From a checkpoint of a small mixture-of-experts model trained on Wikipedia: vocabulary 4096, 336 SwiGLU neurons an expert.
Below are experts of layer 6 (counted from 0) of a mixture-of-experts language model. Rows are named router (the router's row for the expert), gate (a neuron's input weights, with its number), up (a neuron's input weights, with its number) and show model dimensions 80-159. Each number is 128 + 32 x the weight over its row's rms, rounded and kept within 0 to 255. Numbers have three digits each.
After each expert's rows: "gets" lists some tokens that make up at least twice as much of what it gets as of all text; "comes after" lists some tokens at least twice as common just before its tokens as in all text. This comes from a sample of Wikipedia text that the model never trained on. Tokens count by the router's weight.

# expert 4
router:059131162137142077126151161105124152089094115138142149077172133082136116093139185122115107146176120139167152118132147214173142146079089133146115163185193155120112122158204160146115158128160168187102131111138178103106177138143144126111160103
gate0:060181138114172170146172129147084122110122175121063139165123089090117129118120102137118090052093075102084132169087037153093195180177138108129102101153141140170106171158138092159119100107148100163144079080136091138150115155084141131136094115
up0:131181205113120115155102139113089077123178153149134107124142121205136142100174175138170087090055101193178167159111092091088186130111131166125109137059129134161114125135131072079112130195127096104102103109151130131118187179156121162138138131
gate1:182130100084146125103053151182117218120095139083109184124192059049120123136123123079116145062133069162162110108179117115090180122142151115101139105170129168119095174190107143107127160124167135103092113077152153126104172137124153091109129113
up1:132112134177141167081129136146134183169135156139133121153152200153117120096166093151167088198177114135113102087168130175126114171152168116126135164137124093144113157091145134135179125124159105138133034170126078123150095073106105151139112174
gate2:141133174105156095132152103145107095106112148112166137104068144079168108147163190147199123141085179139104142143138050144159180153076134153117136184220189140127144125148105138144082137155133091153136102116174131123130155198137182151121152112
up2:144161172151191170122140148149129137092132196126161121088069150092139103138105177188168111113132153151120152140100087160119166143088066200181147158196206166114102150153125165092076144091157184128118110122140187117115119124102128178138137127
gate3:163132186081093157087168186109164141150087114085137107133127151110088102134107161131108151092054162145165125154156086080122114097129182131085143161145162111107171116140096136111154144187139115073144109119181126089140123112152132111150150118
up3:056144156147159146119160132089136089192140164106162155148177172144094081158126171091098093123067128095178158105116105057130105146105188135155132159094148110097155137095136225149165142094176093094130087091148110121122081187186126073145163169
gate4:108154125142206195187131127075138078171135128100183119192111123126133132162104151103163174135186125155126133151063097116154149144112130117156101196147176146064106164149125142119054138098133110108134086177111084119121135149173123093146169128
up4:111083124101141178134121104183159101121151092166115074092111126153179122195117133130092104185088143150132106100119140107106040126141092091110102175109090101114156134084159147076118133141090140142069162129119175042135117147156158147142102111
gate5:137134076089094111130071135113154153159127124126154112113172144096116166146065119180166073119109125118128114211110105122115169139179091076132149118116096080111146090149109042167162152114109059140135164154110150102145067098158148150119105110
up5:142105161098111149160140203114114178146067124088131143159096130114108137123105127165128126107149057045125128123104082135141170151164165174142133098125085188080099152084079179167143155131173077079117091138177105166148127113145106113146147156
gate6:141157097128090173163108093078153067111123173130156089064096081150137132182199077120149133140145165100180135135146121110089080091151137093075093124123105120132137157134083107160066155144191076103147158119149140101153095172140134081133123200
up6:110145128128098138088192082211143134166117161121172140121164122085122125144132108119127105140085157151088157108115220146140164089132124080157093068174186162074181165180149141103100124100095129154161126127161164139162120144114097157113113122
gets: "\n", "1", "2", " L", " N", " C"
comes after: " ", " |", " (", ":", "|", ")"

# expert 5
router:091156159158145132072118204085138129130120118176130122083173116064088077167060141165159066126176139129152146109150153185125139116068087100111090165135177151151076087143145130113120139135194139138095153135102173171089161117072110157127159108
gate0:153149181098190118160150160101079109109097124165136130165151095161129182103123101099125131123104116079143152068122140171161164069142096142152128120202102120087158148129142171179132143137149130180127110108083176158120140130098162061178180074
up0:179179118086169074146154109106137133125089114124105113093079133159095162092084110107095143088075139114109138122123089168140175100160118122138122068122070096097174107101164169134144052173165138170115105153081159144167153107153150110121136094
gate1:083093093141122089161097129084094193119072166122121124115087142186107137153178125131099068129133103156078120120156081131127137111074152147124095144108158162130154111188150107103054063110111149119128168085149143104109078085141154111166169069
up1:127102115097197162141092129106101099131110159159163154109109100114116163095154109067082110101073127136125119047134094127110099089127120153157139154131123192141111133135124101164125136157127142132197160074141104129160100119091144156181005091
gate2:103194149119098144076107139083105089109130139111161136138154101097148149116100111148164144115123058076181133175139113068101090079126110108096125162103114125122054099155131124167172143116106069149158234114123161092142119128109081180114087090
up2:141154192142109187109187121100109107148192163175094125210201127148118172130121107142137156107152090134160134152108154145099147146132104135083132119166106183103108122155106196100124105111074113115172169114104129141121114139106120116069109094
gate3:105130098153126170103152109108119143129171130099133105144190125174071076102143113128119115122171061088074179183111120065151145108075100135150152071146148120114098077141165160124117117107162177167073155111163150114077075141090189101149178165
up3:146111158136101138104127174140111129128162117132124170069117118099145127148161160117142082135155140135187079086115136205079171178186111139125105176099123137106171185167114070167093171086122132066135145102166157110156168101117100157140093113
gate4:084116125130168144121120146073158107104139118095161125117170178169143065155089105066168160113148152118100126137129113104154152089122098093184108159122118062113103182163110152118164195123050154133117120147107148120089141116113165172160194111
up4:135139115086107058101111152193086184140114183169100159140074117110118101138184089183090119133143104103150186118142111150095136121147132156109161120188185147126134132168189129095128101078127149132124153092182122152169164135112082114079116149
gate5:117111206141163161143103136141115120162064093093100149150192130131113128102113120126082123139125106108135108119103180168127137167104148125148139145111136122121104108103124135154074166156141153122097056110149098138115149160141199127107121050
up5:110105053137116155095167119109102125147173133158155116142112174119135100164096130106189214159153191114120135134110102148130078112148063096132121138124117088097146116114181145110184081124205130121102114107167151140122148151189072121124126168
gate6:115087048123146144097141111131090106126101131113163139151143107130142099187125121087124095216127100113179136112161160063111082130189102098059124107153092140134197092206172174142074125169141156117114176111164166146134115163136076159122161175
up6:138118060081088118032083111162144088147080109108116107117135070145122147152146140097138098130131127108105147173176159151111171076161092193104107158202132160196140141173091110109076113085115185129154155140160170102136122161135089081115109133
gets: " the", " The", "s", "The", " his", "ian"
comes after: " of", "'", " in", " for", " to", " at"

# expert 0
router:113161135132203095119102181074124191101196179162067140049217105102118098142177135134150062120187121128151155123147151126120124131102105128163161148121136102120135140167142130111094135116115161132105105083122142136108141134133211190177129144
gate0:129103142093091157062147085144122115149085102101071114111149111105157109179095112141078156174107090139162145125138178132175145140208152159104163110147103134209132142131070141089172094128144183075149142156085129136105144104138084103067162140
up0:087179145121130067120133164145087161097094136155166161175102150163105111119077088084115162125142233089162109085152127192184184122170117100114149205116104090079086145137112143133176145089134150114114142104136099109147157140141128156155193099
gate1:141190120155112117108103169076150137098129155119108135114148084126082126115126148123113111112107085103141137179146119103117160243134178189170146107115186113114116155156194113190137110151139162133155153078171178112133117151189154181136149075
up1:124099155093164098136079123178140103158155107087107093078125100139127122151124090120138162121160110081169130110143058082213152138141077139160088147137132143108197099120174106109208158168141213131109123171085106101136171135107124120157130156
gate2:092140145154110085147110099113132133191145188181101110158116117202163099171168110099158130141115105123116125099150152115093105149158111100124177100102192127088129175126117088139167075093115202201134078139121095173197096168120135083109102132
up2:117099101138095129115115169076121133159139098104161124140120051108185100114158147098115115149161121087093100140178135145120122123137132094146142058139173099116159162128156100103191145125129128179168153145090126174162124185142134074092151150
gate3:163160106113088122149143064160148123139091128089117092132126191076146089182098120133108082107121135051148156099097205173122121102148159155121092074116130086137082124058128094147144148120106140068144131143097141108095184130074132162121109140
up3:128152124125103167145114084124137142100130106069120066111147140098105122230098099108117118146070186137173140098132179156184128099125169127098071155087114064147125142111138151152084193113127129064156101158131145133114144119084100110133109141
gate4:134135106117176139138166167077146177102112105137173170104187138150094105150070142161155095111162157161139089111138127110085114105088089069110081135134087076160072135106106135165132129158177102108105206145159141107110126130126126118090180075
up4:101117146168152132097111111146050136106148118169101091140073130161199156136176115084091117107164160101079187145155135125137144180095217139147134147155168131107157134168167098128061111094135142154124131125102115167121133103100163168152144221
gate5:102159153154064149092083091127086101143126179061109145097137084121102112125182145146182121147125058134103161071154138133175107153148121083083177145106148124079117113091126190116108132121154126072147026064085144098113140105122136133094140082
up5:119176159123101150181060084110102123151159156165142153113090094117120139087194117153154141057140136160116153133112093139124082155066072133149153163093097123117134093118124135144093109105128113119123098125087101117105112155066142199064109066
gate6:109123145119152108131120131140115182104139090132140095119162124189140146140157121092077073143135099135224077140101111111069195182065167111121112151096100147086197103148138090154100111105067167110129133097180121125148119096130140107165099158
up6:146144139143106099147111164128131136101123139106146120169088142148145116088104103163067127105153141152132089121114040165126167137106139095077159095106115170174084158102142071137096096120151134147084148043131077150156101145156142107124170159
gets: " a", " first", " an", "ing", " new", " one"
comes after: " the", " a", " his", " as", " The", " an"

# expert 1
router:083129203183151099050142143072119100117180157137165146099163098056087079134077186152187154125145150139139122154156123138091145142081113108133162102151174145114144169142171159146076142129186153178093145167159161151127145132094136184156156124
gate0:089099077127099137072088124075103108166176219128146159141085095121142113059115114155104117174131125136123126141164131098112135105156137146114126064080092138107150123130105066119155127110122155162119180141088129090082084199127125144103110114
up0:105188126126062192186127121133137139143166148170086123105065089102106158100099135177084096127138129155152151144161175093118147110170158135153135105108052166083131129088065124097148144165189126148126134160128147124125129126112111097124047148
gate1:163078099155081120095157133086091056106058075174117165067148119085111142164069099100094110099128160163135135149144144135091116108107109116130095095148079152098168098159049078145094152147176130057118130112133154126124098077120124084111133154
up1:117140091144110161119145204119114131167178162127144161162116128168134106149161116155181085108142151124159136129193130137113116177123163109158195138144117106055125190097170137172157064034135177123078126120118103107130165192116138185057061132
gate2:178178116144146081146101119122144114086089158146141131064138113091134121106148133156147098174147078071104139146106130170092148140200094150151104110118167122131155121149148110119173114079123104195116118101165150162093162112067132175159130124
up2:113115151077145194085126169121084169177107115085096145116138158130125097138098102101114123029059105102134157107201164110134119149087118083098143153165074113132074172122144141127123149196172171041116120147116085109113174152159156105184136152
gate3:110151163092095141126113136076137080172110124120168127153150118088067133165132227086117127114108149143187147181110133102150100121106115089104137109127077186130148108106092092121160119110183129138142138151162121082143170097074103126125109069
up3:164137126135125060138082189090128114083148113099165135133136086198133077126108143118155138067168142137160114154105130147148123164138187089100132114141169178064147129097068111159152126154063118116089132131143144150146071114132093123105186153
gate4:132218058108145143109119177145067112163139135096129088113095170154120114107141135140081088176053131117177135115154080148143184169110134123180164144184163105179106169095161118083128126121068117135114085145123084153131065098134115138143145098
up4:119089161113125101131168100086192130126117102107076185101162129131123138133129070097128131092176099084111114100075177109141067103098126092090143149089119121082126129091096120179163187087137144117130131118089209082095143137191132134177166197
gate5:096121157187182174131170126123102122083169144074172105159162119076132147126119107063203138126088108066137139134108130053137169132152126172099122139149140107092164136120139131174144092088125130124112045125175143141129155085098107153113160160
up5:119138130105148152147170116114073119167085072130129116152125106128163128096093176129083146121126109085167128069101153093127145149138144073070138126194150115117070129144171164190115153106119156140187068115170142127059164064219165096065116119
gate6:150098103125068087135106143124178093081077126120106130107090115059116102132186133099051127152132091083107088164184109147104114114185112094061142153130160116155108139127111132090185141157114114197149183182105171154116122172166114161107101150
up6:154131081125155080173112148082175118114140107091123169150127115106108113108087109120080119107097153168063106130098121079139152136087137100131116127106117150147121097139122169108113131073165116166133129095056130137105134168108193143161146175
gets: "0", "5", ")", "4", "8", "6"
comes after: "0", "9", "2", "8", "5", "3"

# expert 9
router:094165124151144111113081104129087127106103137182095162106179106098124079150125190183138062158120097132150146094124137126126173149151131103141121147191165108099110184132151149131131115145141177139138124125163178116104157117103117167141153091
gate0:113196129124146146109181100132077094122081139139087138045109125104102131142118132116133085142112083148157113125065154104100077106129122147123089140124142089120076139117128098142112160132114147158103094120189093088173101118141142129133095099
up0:152141112151046095120137091146206135146136097142114107224125092103189154125135141100154153140100152109142146113152105169160126144093133169166115119155108136171099116160124125161094091073151096097134083127126090145137126144118142084130126120
gate1:150151107084069115130110143096157054203174134096090127170123131174121094162166184102145171148130154185207151117071132147109149024120151160117145149075160149103131096108085089155141130189175087112103094093184076070086077109118103114167154118
up1:100075149169112119121116151175131179095070092131146123135153121121121166156138121125147190170116125065099126099153150165103036170121068149139124104152206081149160118185134161116109046157156185088099128165122118124191151140139200122101147140
gate2:162061119156100117097141163134144221148096107146121137133211093130069102104068103128091144121098142123141150160092170160153143163172112158098145127031116122097055109145037120158156128143097128110092102162169142127110158149163114113120155137
up2:104157144153125175150124138176163083108149158152131135101128163140220116108105102074090107148150113094106167061133109141102102097129116118166066148068155098083121160170164133111135158103116119061165151147098083136196058128141141105158082109
gate3:119176113131075056171110126139145084119122111140125114084146148209117123037134117104128117095060110121167111069167136145117083129150144153126136148132148100106133113164052063089149094114114117141119156100116169153156156176136153123079127117
up3:163122113088158125094118092145118160178119116183063129118166185123149114128086050125134100116090170134073096126172106139150162057122163123153109097122130181096075133131128136068155117137118180118111087127087095135110151144150138077138170172
gate4:109183114061182132113090126113127154104119110147069132121177123118181165175104127178136155141122119128117120162083109125125065067135154105105142132172207094133150104079170137112113112140103141132164184109136112051141041143177154074160080205
up4:175127161119056140106093096079146103165154111090137113135057146169150155164135115166144144074148107082105173153132148128186213111144103126161138072117151125145123075138099195148099149036110113132125126116133176135181108139148132117087126089
gate5:181150182154096143135062107128120091097138162118122136148107107161106152132145130102170164107129142108123137175129126162107104162158121145111128184204129165175084179153086126157140100096105098075157151144149111167057143156143103167096168125
up5:130080150112175163117096138082138138152078146114095132131162088070152173096109118080157112116122124102174081178113087113118091162136161057120154114146066166154089133166136179137104133157124069098162194093186095152159162118163120103109134125
gate6:195167118130137171153146149144102116104176115170133152121153120084085165154114140194113086163191160114145184137097099137178166123128092150146134057175095105101118113141131103115127103148118098127148144048175152150142109120132101097161114124
up6:201159119153143143125165157108112155145171132148090166103197146108114114155123107211126103147094131141116138133090107093199134159072047212163096070130068103128156177162102111136180076152080159161161120086095153102174097089121149117131109138
gets: " ", "–", "9", " (", "0", "."
comes after: " |", "1", "2", "|", " in", ","